From a checkpoint of a small mixture-of-experts model trained on Wikipedia.
Size: 12 layers, vocabulary 8192, 34.9M parameters.
Experts: 6 picks a token, a sigmoid router.
Training: a variant of SOAP for the experts, 686M tokens, 2616 steps.
Below are experts of layer 8 (counted from 0) of a mixture-of-experts language model. Rows are named router (the router's row for the expert), gate (a neuron's input weights, with its number), up (a neuron's input weights, with its number) and show model dimensions 0-159. Each number is 50 + 15 x the weight over its row's rms, rounded and kept within 0 to 99.
Before each expert's rows: "comes after" lists some tokens at least twice as common just before its tokens as in all text; "gets" lists some tokens that make up at least twice as much of what it gets as of all text. This comes from a sample of Wikipedia text that the model never trained on. Tokens count by the router's weight.

# expert 52
comes after: "\n", " at", ")", " 1", " 2", " 6"
gets: " |", " at", "|", "–", "-", ":"
router:71 52 45 32 39 45 52 67 53 48 69 21 71 91 67 40 53 28 42 41 44 71 36 53 49 52 79 53 15 49 53 44 39 45 55 81 52 60 67 55 72 54 44 75 66 44 58 36 58 42 69 42 37 08 50 41 36 41 43 74 68 46 67 44 50 35 67 82 35 47 21 45 61 38 70 77 25 47 44 71 37 51 78 54 43 47 50 45 50 32 32 56 52 31 35 79 55 36 63 70 60 25 40 61 43 48 64 72 52 64 37 44 45 50 58 52 39 51 42 72 53 78 39 47 50 65 46 41 25 56 53 23 68 50 39 72 61 67 33 47 39 21 35 46 57 45 45 56 58 29 51 28 35 51 54 73 34 54 38 65
gate0:79 23 41 61 61 62 64 38 34 59 39 33 55 67 53 35 60 39 68 37 54 52 71 56 43 64 68 82 44 41 18 54 54 48 62 46 48 33 63 46 61 12 51 84 57 73 52 45 72 62 34 69 51 44 46 75 41 17 56 58 38 44 67 52 54 40 77 72 57 40 34 51 31 71 46 53 53 69 53 42 18 69 52 14 44 68 71 50 66 49 03 68 52 54 54 57 48 59 39 65 50 28 45 41 72 28 70 58 45 69 58 72 53 54 48 43 56 47 58 46 26 30 51 41 63 64 61 32 32 38 47 37 45 46 62 59 46 68 32 46 52 38 42 77 67 32 53 73 20 36 45 37 56 53 55 60 43 31 40 63
up0:67 29 51 72 55 57 54 24 40 67 52 61 57 61 29 42 32 40 71 66 23 74 80 32 54 30 51 42 50 43 65 45 35 22 54 25 46 43 39 45 53 66 36 56 45 39 71 36 41 42 48 25 70 42 47 32 57 47 54 44 82 62 80 25 55 29 46 55 44 51 26 62 54 57 26 43 45 39 47 61 38 45 35 24 63 38 69 85 73 37 25 67 44 41 65 31 58 60 56 43 34 55 64 53 51 70 56 58 59 39 83 66 50 57 39 47 09 59 55 33 70 33 55 43 76 56 11 68 52 71 33 40 38 38 61 59 50 61 70 47 60 63 54 66 47 61 65 59 27 31 56 62 65 48 29 57 53 41 66 57
gate1:53 81 40 23 46 33 45 36 38 60 46 44 57 58 57 68 27 47 38 52 53 37 17 69 69 73 50 73 39 50 65 30 66 60 50 40 65 36 53 54 36 53 55 46 71 47 34 37 51 73 54 51 29 54 23 52 49 63 59 79 34 18 29 64 75 62 41 60 62 54 46 44 51 48 45 73 45 58 87 54 40 53 43 39 46 50 29 66 60 64 58 55 30 49 04 59 49 49 53 54 41 45 55 55 69 58 66 83 52 33 38 17 40 29 74 46 44 36 58 49 43 45 38 45 40 49 79 46 37 63 20 44 66 66 55 57 68 52 75 47 50 33 56 34 40 57 06 57 46 61 68 52 66 80 55 42 45 33 80 55
up1:35 59 43 37 61 46 57 72 61 71 53 40 36 34 57 64 36 33 41 75 58 49 00 36 54 56 42 30 77 48 57 09 50 54 49 46 75 69 44 27 67 55 37 51 54 69 45 67 07 52 41 38 56 37 46 55 54 36 37 46 51 57 53 67 45 44 52 55 52 34 33 58 57 33 51 35 43 81 54 84 49 73 42 51 56 46 77 75 33 46 39 51 72 48 63 52 34 24 53 47 30 60 63 43 57 39 53 51 65 44 54 49 53 42 35 88 56 36 46 43 39 52 37 49 36 43 42 40 64 64 53 39 60 37 56 56 70 46 86 53 47 69 59 38 56 76 47 27 85 52 78 63 42 35 71 47 51 50 60 45
gate2:61 31 41 40 47 52 42 57 48 55 32 41 34 50 69 51 88 30 50 41 51 49 54 81 35 43 64 44 59 72 38 61 49 67 53 47 40 45 57 63 57 56 49 52 79 42 33 44 46 79 48 40 45 35 51 13 58 60 45 37 53 55 31 64 45 58 70 58 56 36 41 44 45 70 61 42 52 62 70 33 65 52 55 16 41 56 30 50 64 64 60 53 31 42 25 62 71 50 48 91 43 25 75 42 46 64 55 56 61 46 48 27 37 17 49 46 55 71 65 71 65 35 52 62 53 74 26 44 15 51 68 44 78 54 30 86 59 77 08 64 30 52 21 56 33 58 56 44 41 26 37 55 50 55 54 66 50 56 54 50
up2:35 49 65 73 31 25 46 55 64 54 48 38 57 36 47 40 41 28 51 43 45 42 58 56 53 88 51 71 69 59 51 61 63 65 31 27 12 37 57 57 24 52 55 60 60 58 56 69 53 56 66 49 32 85 38 23 42 80 22 48 30 48 57 51 64 24 46 41 12 44 35 70 32 60 34 68 49 41 74 26 51 39 58 50 57 40 56 19 67 82 53 58 33 49 52 44 64 72 48 61 35 54 47 44 89 30 51 64 44 37 45 46 23 34 50 19 56 75 38 56 60 37 69 41 36 54 58 67 37 51 35 59 68 41 20 65 38 74 48 50 42 36 56 60 47 65 48 70 55 51 24 60 57 49 53 55 35 44 57 55
gate3:47 53 60 52 57 51 83 45 74 28 67 55 62 38 50 29 39 32 62 76 32 48 36 65 88 55 22 49 55 50 61 73 59 38 75 56 67 25 34 19 47 41 81 40 65 60 65 49 59 56 55 60 51 74 31 63 41 52 28 46 52 42 53 46 49 65 61 52 41 24 61 18 41 48 35 83 85 73 70 56 65 29 37 52 55 65 37 71 75 37 02 49 39 48 41 58 48 21 48 60 60 36 50 71 26 49 28 76 59 50 58 55 59 32 45 38 56 36 48 48 57 68 50 72 43 71 50 29 57 36 50 48 53 46 43 35 53 53 73 30 71 53 47 55 43 69 44 59 56 49 50 48 47 53 77 49 36 35 51 59
up3:41 26 44 60 46 38 71 54 63 16 59 45 71 84 51 40 39 31 43 34 41 55 35 48 81 44 71 57 63 45 11 25 55 54 48 60 56 54 76 42 67 46 58 39 55 69 40 54 67 40 44 52 59 73 36 70 44 43 58 62 37 43 83 41 57 41 61 39 32 09 47 30 46 54 43 81 38 42 78 47 54 57 31 51 60 55 65 52 55 38 38 50 41 39 27 45 36 53 38 44 45 57 33 75 67 48 42 60 46 48 43 73 13 21 48 87 62 50 26 54 87 49 43 57 58 59 35 41 35 58 61 19 53 32 41 80 57 34 56 53 66 42 54 51 62 70 60 59 59 52 33 69 61 51 63 47 23 59 42 44
gate4:64 30 49 43 55 58 16 55 41 49 57 25 54 74 83 30 54 44 55 27 37 68 46 62 44 61 15 40 38 50 78 29 38 73 50 58 75 46 53 60 48 62 59 49 70 36 51 50 51 36 74 33 48 48 38 49 48 62 64 41 37 49 49 60 62 31 54 66 31 16 20 74 45 27 44 65 43 41 60 59 48 65 59 30 45 54 61 60 24 32 53 49 74 52 34 49 40 45 73 56 74 48 70 44 40 57 54 49 30 70 46 52 48 38 41 30 39 68 69 35 49 67 45 47 99 48 31 34 52 59 73 31 62 42 42 53 55 48 68 31 61 45 56 61 93 61 56 61 47 15 63 26 47 42 52 73 46 39 29 53
up4:08 40 34 72 47 57 33 74 43 46 53 86 45 55 50 45 34 56 32 70 26 61 52 66 28 40 55 38 71 44 59 46 62 46 52 54 36 63 36 60 79 23 58 25 09 49 42 36 27 41 47 74 28 60 41 41 59 86 56 65 56 56 69 40 20 43 51 24 51 66 44 75 64 69 38 46 61 41 64 49 52 39 44 42 37 41 29 46 48 60 41 33 41 70 49 71 48 40 39 68 30 25 55 44 79 59 38 35 56 60 54 33 48 39 35 50 40 30 47 34 54 29 26 28 51 67 60 66 64 64 59 55 28 64 57 44 74 49 59 59 51 84 56 36 46 57 65 73 50 38 71 37 51 42 42 46 35 57 67 67
gate5:63 38 44 63 35 70 47 38 35 49 47 31 48 67 59 69 59 64 56 44 81 51 73 38 32 57 44 25 55 40 62 54 52 71 26 60 73 47 43 46 58 59 29 56 73 30 78 44 60 35 46 65 43 31 78 53 60 30 54 79 38 41 57 45 64 49 39 55 33 65 13 69 57 44 72 51 38 46 35 46 41 78 48 77 35 34 49 51 38 58 67 28 50 69 88 56 72 48 54 29 44 27 30 49 58 50 45 57 41 37 46 51 39 42 72 52 43 53 60 43 36 64 40 56 64 43 54 53 13 42 57 44 49 65 50 43 20 53 35 42 61 25 77 30 53 55 65 39 80 63 25 70 71 50 35 55 60 82 31 27
up5:49 55 51 15 68 42 51 64 63 41 55 59 40 56 62 69 34 35 63 71 35 29 63 63 48 21 72 48 42 41 45 50 51 50 58 65 42 37 48 45 44 44 56 54 69 43 30 71 24 44 64 69 40 65 62 65 63 33 42 48 43 30 45 46 26 45 57 66 63 61 40 51 43 47 56 54 62 60 54 40 59 35 48 39 92 55 40 49 40 44 68 58 47 71 88 75 44 49 56 62 62 33 40 77 47 53 66 28 44 54 66 28 47 17 46 64 64 26 30 53 78 47 41 74 37 61 49 02 76 32 54 46 54 43 48 28 51 51 58 38 42 53 55 00 54 62 54 41 47 45 68 60 49 41 27 68 72 37 19 41

# expert 113
comes after: "\n", ")", "  ", " by", "\"", " MF"
gets: " |", "-", ":", "|", ";", " by"
router:35 59 61 39 52 37 52 44 42 62 38 57 32 78 21 49 48 55 69 75 55 36 53 48 19 62 69 55 60 45 62 31 29 47 24 64 43 45 39 09 62 28 54 40 24 46 67 72 45 61 64 47 58 56 37 43 34 62 41 73 62 72 47 22 31 24 75 38 49 48 45 62 57 48 54 38 42 53 61 62 65 50 50 71 60 43 45 48 61 47 48 29 33 39 52 40 25 35 36 50 45 24 36 50 66 43 63 57 52 42 44 24 32 82 53 56 32 61 15 40 26 35 48 52 30 55 49 53 59 49 40 45 55 43 48 35 44 49 46 52 08 99 52 37 58 43 44 56 52 25 52 42 47 85 54 33 57 50 77 55
gate3:48 48 71 36 38 48 66 30 39 80 61 24 48 73 30 38 31 37 50 40 64 59 78 47 22 50 61 64 58 74 55 78 57 54 58 46 50 56 49 77 41 38 62 56 68 40 38 44 43 54 37 45 49 69 58 42 80 31 45 41 67 75 58 37 71 59 27 55 42 32 56 36 40 69 50 83 49 53 31 78 65 50 62 37 26 74 62 62 36 77 78 45 37 51 53 45 33 63 34 68 40 38 61 51 73 44 53 46 39 65 32 50 57 50 10 29 43 67 67 71 52 57 52 51 49 67 31 44 42 49 78 54 37 25 55 48 50 19 59 61 49 55 57 28 70 28 52 29 15 54 57 51 62 68 64 38 32 40 59 49
up3:54 44 51 34 38 68 52 52 48 50 13 73 55 63 57 27 49 35 83 54 53 51 50 25 16 67 33 34 84 70 49 39 68 66 22 54 52 40 41 40 65 41 64 51 46 42 53 79 51 51 58 71 71 37 39 60 40 65 45 49 32 61 44 41 25 69 74 57 62 41 41 11 68 54 45 57 35 38 69 63 24 67 57 51 70 40 38 72 67 53 34 50 30 68 29 44 36 31 41 37 67 25 28 52 60 36 79 44 47 62 51 57 29 43 56 50 61 55 60 54 76 94 65 43 77 45 45 48 51 49 65 35 58 51 57 41 37 69 42 59 30 52 25 33 42 68 41 51 63 42 42 52 61 38 54 62 81 50 47 46
gate4:67 77 66 43 36 71 30 58 62 59 45 30 51 43 52 51 58 34 36 50 56 75 39 47 41 59 33 17 51 50 62 79 73 49 82 62 51 53 47 76 44 69 41 58 44 71 55 51 59 30 54 52 50 53 49 44 51 37 59 35 39 47 39 34 32 34 44 49 43 47 47 61 74 41 35 46 34 60 57 57 77 67 50 56 61 70 31 50 64 33 66 51 66 57 00 51 43 56 34 48 53 44 81 35 74 45 55 31 60 68 62 32 43 52 20 64 69 42 65 42 44 48 48 74 63 50 59 49 34 47 55 65 16 68 39 28 39 45 59 37 43 26 46 48 43 70 27 65 92 76 48 37 61 58 38 55 26 16 42 42
up4:53 52 49 60 65 23 63 46 43 75 40 42 63 38 28 25 36 30 30 56 35 31 40 68 54 77 52 40 34 34 33 46 47 43 39 50 39 22 61 33 61 49 50 56 53 40 61 70 38 55 60 42 71 92 48 41 56 51 38 38 35 28 43 35 52 41 55 74 56 28 62 30 33 45 28 60 54 73 53 42 28 31 45 55 34 69 53 62 54 40 45 26 51 72 28 37 40 58 65 41 63 53 56 67 51 65 48 66 74 46 56 45 99 30 30 55 49 68 51 59 49 46 26 64 50 75 59 64 59 49 22 55 67 64 26 72 70 35 62 44 41 64 56 50 49 47 84 29 58 67 63 59 32 63 41 60 41 36 85 69
gate5:29 44 52 38 47 32 41 51 64 75 51 65 28 44 39 39 54 57 56 27 19 70 40 75 54 36 47 55 49 55 32 46 43 65 39 60 74 49 70 61 47 72 45 54 59 46 41 69 53 40 54 21 47 70 64 43 51 51 66 65 32 63 40 53 40 60 66 27 55 93 42 37 62 80 38 49 40 55 58 24 53 48 65 66 63 58 73 45 27 53 96 34 54 41 44 34 52 64 52 35 17 43 40 62 72 62 71 45 68 31 72 46 47 13 59 30 41 58 47 47 49 72 59 46 38 54 46 55 60 37 68 39 50 53 30 71 14 54 53 62 56 18 51 56 58 25 19 78 54 29 67 62 40 46 54 36 48 45 59 46
up5:29 44 59 54 59 71 46 71 49 74 46 50 18 56 67 24 27 38 27 49 51 64 85 45 58 62 30 39 83 61 66 65 53 30 60 52 70 35 34 40 47 45 58 80 82 60 67 66 34 43 48 52 54 54 60 49 22 50 46 44 28 44 66 54 55 35 65 53 63 36 30 78 33 51 47 63 61 63 51 48 19 21 35 20 58 29 19 50 87 37 38 69 33 65 48 57 32 36 39 63 50 64 46 42 36 48 48 42 30 50 47 61 51 51 49 62 51 51 45 70 50 35 45 42 44 42 68 34 20 54 45 50 42 53 88 34 72 47 50 61 89 46 62 55 49 46 64 48 65 47 31 42 66 53 29 45 48 62 29 50
gate6:37 48 31 42 65 45 47 75 49 63 69 37 10 51 42 45 38 43 24 34 59 80 60 51 41 42 68 33 25 43 48 46 43 27 59 35 35 24 45 56 47 52 56 35 55 56 46 35 54 44 18 66 59 69 54 59 38 69 53 53 41 62 35 81 49 58 38 51 88 28 53 81 54 61 54 33 27 83 43 39 21 55 59 63 50 47 49 25 61 46 57 60 38 35 55 52 14 73 42 77 39 49 62 41 51 57 40 56 42 49 34 23 45 29 33 53 50 38 44 65 42 62 36 58 62 64 56 44 57 52 50 57 56 39 72 57 39 53 78 62 64 48 70 53 61 67 60 70 91 62 48 23 39 46 36 82 53 74 53 69
up6:72 62 90 50 18 43 75 45 59 63 57 55 41 37 12 43 53 72 57 53 52 49 46 32 52 40 50 65 68 43 69 37 34 63 63 53 45 53 55 34 58 37 46 40 63 48 41 41 55 65 78 38 52 64 63 34 39 45 41 50 60 62 56 73 51 57 67 32 35 22 47 66 31 40 80 68 24 63 25 44 42 63 53 64 80 65 68 59 53 35 87 39 38 55 49 37 86 50 51 34 70 31 38 32 46 51 34 47 33 28 60 68 49 31 63 62 49 62 55 48 34 62 66 44 22 64 58 43 57 37 60 19 49 44 50 52 38 42 50 44 37 68 51 31 64 24 53 57 27 84 63 51 27 73 46 48 23 39 67 46
gate7:82 47 59 48 41 74 36 28 73 48 47 44 43 47 55 50 54 61 53 67 74 46 33 55 48 51 67 47 50 45 36 35 67 37 56 93 45 44 12 38 57 72 41 34 38 36 47 30 79 65 69 61 46 38 66 56 52 43 61 30 38 37 30 40 27 53 89 43 34 58 62 20 35 46 58 44 37 38 58 23 54 61 26 58 53 43 66 61 51 23 35 65 49 30 56 79 58 45 62 50 24 64 43 28 49 73 39 55 51 63 34 58 62 33 99 43 54 30 45 54 86 33 52 49 43 56 50 44 50 81 44 57 62 62 49 34 30 62 52 51 45 51 36 32 38 35 53 31 51 66 49 28 65 74 57 53 42 55 51 61
up7:37 78 47 52 42 74 39 34 69 59 39 52 63 41 32 51 65 48 74 71 43 41 35 46 56 50 46 40 45 62 25 45 41 81 46 44 71 40 53 61 48 26 37 36 14 29 27 55 71 51 51 35 66 88 56 37 39 56 75 40 48 61 44 35 07 45 44 61 40 66 74 57 42 68 49 57 55 50 36 23 44 61 42 53 41 31 43 20 54 61 78 43 22 54 59 67 59 62 48 45 64 71 67 49 49 50 45 36 49 75 72 22 64 37 68 53 22 56 56 36 48 59 51 22 62 66 27 71 33 40 79 60 45 54 45 46 65 58 47 39 55 41 63 39 54 53 70 35 56 50 76 30 52 66 43 26 55 19 51 36
gate8:32 37 39 42 59 51 43 25 75 60 60 62 52 57 46 65 56 52 50 32 56 37 74 49 48 26 55 46 30 71 79 35 29 48 68 19 37 34 66 53 64 34 63 30 53 52 73 40 60 77 66 46 39 74 60 66 28 44 62 46 33 52 70 41 46 67 52 35 43 33 62 33 53 27 54 42 59 42 49 54 53 84 64 43 68 41 55 63 50 50 31 21 46 34 52 83 57 65 43 63 53 34 39 65 57 46 59 78 66 52 48 35 42 44 47 09 39 51 67 50 66 60 55 62 42 52 52 67 29 70 51 48 35 33 39 51 35 54 25 27 33 49 41 49 41 53 57 69 53 54 29 82 58 43 10 74 46 78 16 68
up8:70 47 36 44 23 38 21 52 12 43 64 63 24 21 41 53 36 66 52 50 54 34 58 36 73 73 70 33 72 45 38 40 13 63 26 54 37 73 32 56 53 27 50 39 77 44 32 39 33 48 55 29 63 56 50 65 21 49 43 63 43 85 58 45 44 44 44 33 56 53 54 30 52 23 18 57 56 50 64 36 75 40 39 53 68 65 68 63 33 59 29 65 52 51 60 32 54 26 75 46 61 61 61 71 43 64 35 52 52 50 58 21 45 30 69 47 48 66 45 55 41 30 63 71 43 53 38 52 29 57 55 60 68 39 48 35 75 58 47 55 58 58 57 47 51 44 70 69 33 48 39 35 24 52 61 17 57 46 56 65

# expert 95
comes after: "\n", "|", "  ", ")", " 1", " 3"
gets: " |", "|", "\n", ":", "–", ";"
router:05 29 81 41 32 46 42 64 46 50 36 71 64 72 44 76 35 54 54 72 57 67 41 85 55 63 57 49 66 46 49 63 12 62 35 46 57 47 64 47 36 66 58 38 67 66 56 58 47 60 57 45 43 46 39 40 25 75 32 73 25 73 30 62 41 56 39 45 51 59 24 28 69 52 54 33 57 46 45 42 39 73 60 71 67 42 54 54 58 75 47 66 61 63 51 56 54 23 36 52 44 41 42 47 34 34 38 50 37 37 50 62 69 47 59 67 26 36 77 36 54 33 50 84 68 36 54 58 58 77 55 38 44 74 40 18 58 59 54 63 35 68 30 40 71 55 49 73 76 40 64 49 70 61 39 36 53 46 31 40
gate0:23 66 42 23 40 42 51 76 56 43 36 55 61 32 58 60 38 32 53 66 45 48 79 41 28 99 40 56 48 42 42 67 31 42 35 55 59 46 76 51 31 35 52 50 57 72 80 35 56 63 48 73 62 49 41 62 46 83 00 37 60 34 31 41 51 46 56 39 63 62 36 44 59 63 38 54 40 51 32 57 52 49 35 42 49 23 64 66 69 51 36 49 87 63 16 53 69 32 63 53 55 49 33 40 53 52 41 33 43 29 51 55 59 26 28 37 58 58 66 51 45 59 49 46 50 63 30 55 42 46 49 50 33 63 44 52 36 55 76 57 81 60 62 37 62 48 51 54 64 68 38 37 72 34 77 60 40 38 72 48
up0:52 56 51 99 58 30 57 51 40 40 60 43 61 23 41 44 68 41 52 46 44 55 64 41 38 52 53 54 70 33 63 48 73 79 51 32 49 74 42 66 64 73 36 42 38 55 52 63 34 16 48 27 25 76 45 51 47 68 67 47 73 44 59 39 52 36 56 51 54 39 78 61 31 62 50 72 65 52 17 71 66 29 55 20 47 36 46 40 38 42 35 28 34 53 59 45 43 28 48 64 60 63 34 46 55 26 48 46 48 52 33 74 69 62 60 61 43 58 65 28 73 37 62 29 53 65 27 41 51 33 43 48 65 61 78 48 42 35 61 69 70 61 40 29 23 43 47 33 69 42 31 56 42 42 82 68 33 40 35 45
gate1:57 44 44 49 51 27 46 68 60 48 36 48 43 51 24 63 77 52 48 33 50 27 48 42 43 48 63 48 69 49 50 66 63 45 33 43 76 53 56 47 58 33 52 23 52 53 41 68 84 73 59 55 57 42 42 78 40 61 23 64 35 60 47 56 28 32 50 31 23 50 50 62 49 42 59 46 55 65 66 64 40 56 40 80 55 47 17 83 46 52 46 58 20 93 05 68 38 38 42 50 42 52 35 54 45 44 61 45 44 53 73 63 53 11 62 33 61 54 40 82 48 46 53 36 63 58 40 47 83 25 46 38 59 46 45 45 49 30 38 55 64 37 47 62 57 77 28 49 36 86 46 56 53 79 41 55 44 52 64 68
up1:47 30 67 56 34 49 56 73 61 57 54 09 57 86 40 50 56 54 48 63 64 42 31 70 62 53 41 38 47 30 41 57 55 38 41 34 28 33 51 55 63 64 67 52 73 53 83 43 63 60 40 29 72 53 74 41 37 57 24 46 60 44 41 63 44 07 56 28 41 64 52 62 16 25 47 65 35 37 68 30 13 71 70 74 55 32 52 57 75 48 46 67 47 32 32 65 43 48 61 35 45 75 48 40 31 47 27 57 52 48 36 63 52 54 29 45 49 53 59 71 55 62 32 51 49 23 41 37 60 43 64 20 59 56 70 62 44 55 78 68 66 42 52 58 46 70 48 61 77 46 59 58 78 49 60 53 36 42 61 42
gate2:38 65 74 38 44 33 55 67 55 50 48 55 47 50 34 72 41 58 43 51 28 58 41 61 51 11 46 69 31 68 65 38 53 62 51 61 65 16 51 61 22 33 61 22 50 65 59 49 33 55 57 51 55 47 40 46 25 68 54 40 46 58 16 58 44 45 37 56 69 50 22 81 41 57 34 24 61 44 54 40 59 59 35 60 76 64 58 54 53 37 21 62 74 46 61 54 41 37 61 48 56 72 50 52 40 18 47 50 70 43 42 55 42 50 40 71 22 32 62 55 73 61 46 74 84 53 65 55 65 74 46 64 61 55 71 35 71 41 65 25 47 46 35 32 43 53 49 57 45 77 64 44 68 36 35 52 40 88 19 28
up2:85 70 19 32 52 76 41 56 37 57 44 64 37 56 31 17 44 46 46 60 66 63 26 41 63 27 46 52 47 19 34 43 48 51 49 41 67 61 65 81 54 65 56 60 35 41 32 61 45 39 52 56 59 28 51 52 41 62 31 39 31 64 34 53 40 76 63 73 18 47 63 44 45 45 62 25 61 52 54 45 50 62 83 57 26 62 58 51 59 38 42 23 56 66 30 30 23 80 65 57 42 69 52 67 50 55 45 38 32 56 62 36 38 57 54 61 40 50 84 53 32 64 57 54 37 48 50 64 71 51 48 63 63 55 42 76 59 52 79 30 47 30 47 60 30 07 35 30 50 56 53 57 37 67 39 44 49 45 31 67
gate3:27 41 66 68 48 43 45 61 46 60 39 61 52 67 36 68 52 44 40 77 71 35 40 64 29 52 47 20 40 36 32 60 48 40 49 66 48 67 51 67 40 51 53 39 39 52 69 55 61 57 58 58 37 43 68 27 34 60 25 69 46 31 00 68 43 43 65 42 29 44 59 37 45 73 73 43 47 29 49 36 73 58 42 36 67 41 52 42 77 60 44 31 31 55 25 34 31 57 45 85 46 61 36 53 47 37 65 63 49 44 78 57 60 45 42 68 53 50 50 54 51 52 67 55 52 44 14 41 16 40 33 55 44 62 23 68 74 67 36 58 55 28 64 61 68 32 50 62 75 59 38 72 82 34 49 72 47 65 39 40
up3:66 66 37 90 42 68 56 47 40 48 53 53 32 39 61 69 63 71 33 55 14 52 32 23 54 78 62 87 22 50 50 45 44 64 72 51 60 72 53 48 67 47 90 61 39 52 34 65 48 56 42 40 43 50 48 31 41 46 36 39 78 55 48 45 58 55 26 40 47 37 52 46 32 65 37 55 58 19 66 35 40 49 50 60 48 44 34 53 67 36 46 41 19 51 71 70 45 68 38 68 51 48 68 53 68 44 61 33 36 47 66 53 76 41 52 37 53 29 40 38 50 50 64 18 46 45 56 38 59 41 44 43 29 44 29 83 74 54 22 49 41 54 16 49 37 63 51 46 63 43 30 45 38 78 54 71 72 49 75 52
gate4:24 51 72 33 54 50 51 65 44 43 29 67 44 77 40 42 62 52 39 48 59 67 43 43 34 40 43 59 36 60 14 55 61 54 50 38 19 76 53 59 65 72 74 27 33 64 65 41 35 60 54 50 28 62 48 62 42 57 56 45 25 50 54 67 48 52 71 62 55 28 46 33 23 47 60 26 69 49 54 58 52 44 69 20 62 41 62 50 59 53 44 44 61 57 45 43 35 31 23 63 42 53 71 00 70 40 64 36 59 63 44 78 26 57 23 69 65 26 30 60 34 61 61 47 67 35 58 34 67 40 58 32 37 96 58 35 67 45 43 47 43 38 47 49 56 42 39 67 46 45 67 60 65 61 50 63 69 54 33 49
up4:45 57 36 42 51 40 39 55 56 50 80 45 34 25 05 40 52 52 55 64 47 59 23 35 42 55 58 57 20 62 63 10 44 36 68 34 49 63 48 51 51 36 34 73 46 73 54 46 56 55 56 47 39 83 51 26 66 55 52 52 78 55 72 66 59 84 33 71 65 59 45 55 51 44 85 35 60 30 38 43 63 22 47 64 50 61 56 66 52 53 64 47 22 45 52 39 69 43 13 70 41 57 56 30 68 56 38 45 34 34 58 13 72 28 46 53 54 50 41 42 46 52 55 70 30 74 58 50 61 60 57 82 60 42 35 43 57 49 45 20 52 46 50 53 51 42 22 57 41 31 40 64 55 62 42 42 49 55 36 79
gate5:42 61 53 47 58 45 56 52 69 43 60 61 44 46 38 35 71 72 63 39 52 48 34 49 58 61 62 49 51 71 48 55 64 58 77 67 59 45 40 64 61 51 53 50 47 59 40 38 20 44 49 54 53 57 69 53 30 60 48 48 33 73 47 50 26 49 68 38 59 56 40 54 48 59 36 28 69 62 37 09 47 18 65 14 76 49 35 31 51 90 54 57 61 48 84 23 74 51 44 51 51 57 50 59 54 45 68 57 61 47 69 53 45 46 48 45 20 24 51 74 44 46 44 30 12 45 45 58 33 46 40 33 34 67 25 50 61 16 48 61 61 56 42 41 43 67 16 49 70 83 32 51 31 69 56 86 53 27 39 61
up5:18 30 50 44 33 37 64 31 69 78 59 53 33 56 46 38 46 36 32 62 49 30 51 61 54 56 55 45 48 40 56 57 44 66 38 37 67 35 30 26 40 47 31 29 54 34 54 65 40 53 65 56 61 71 77 59 41 46 65 48 49 30 38 48 66 62 64 39 61 49 60 43 73 16 45 36 42 58 58 45 31 60 49 48 86 65 55 45 64 37 64 56 30 61 39 49 76 47 57 52 73 41 50 44 49 81 36 55 56 52 75 39 33 37 21 69 38 40 38 79 35 46 63 66 64 61 57 63 67 54 55 45 44 22 37 55 51 36 51 85 52 55 50 42 65 97 41 30 39 53 70 63 26 46 72 60 15 70 83 59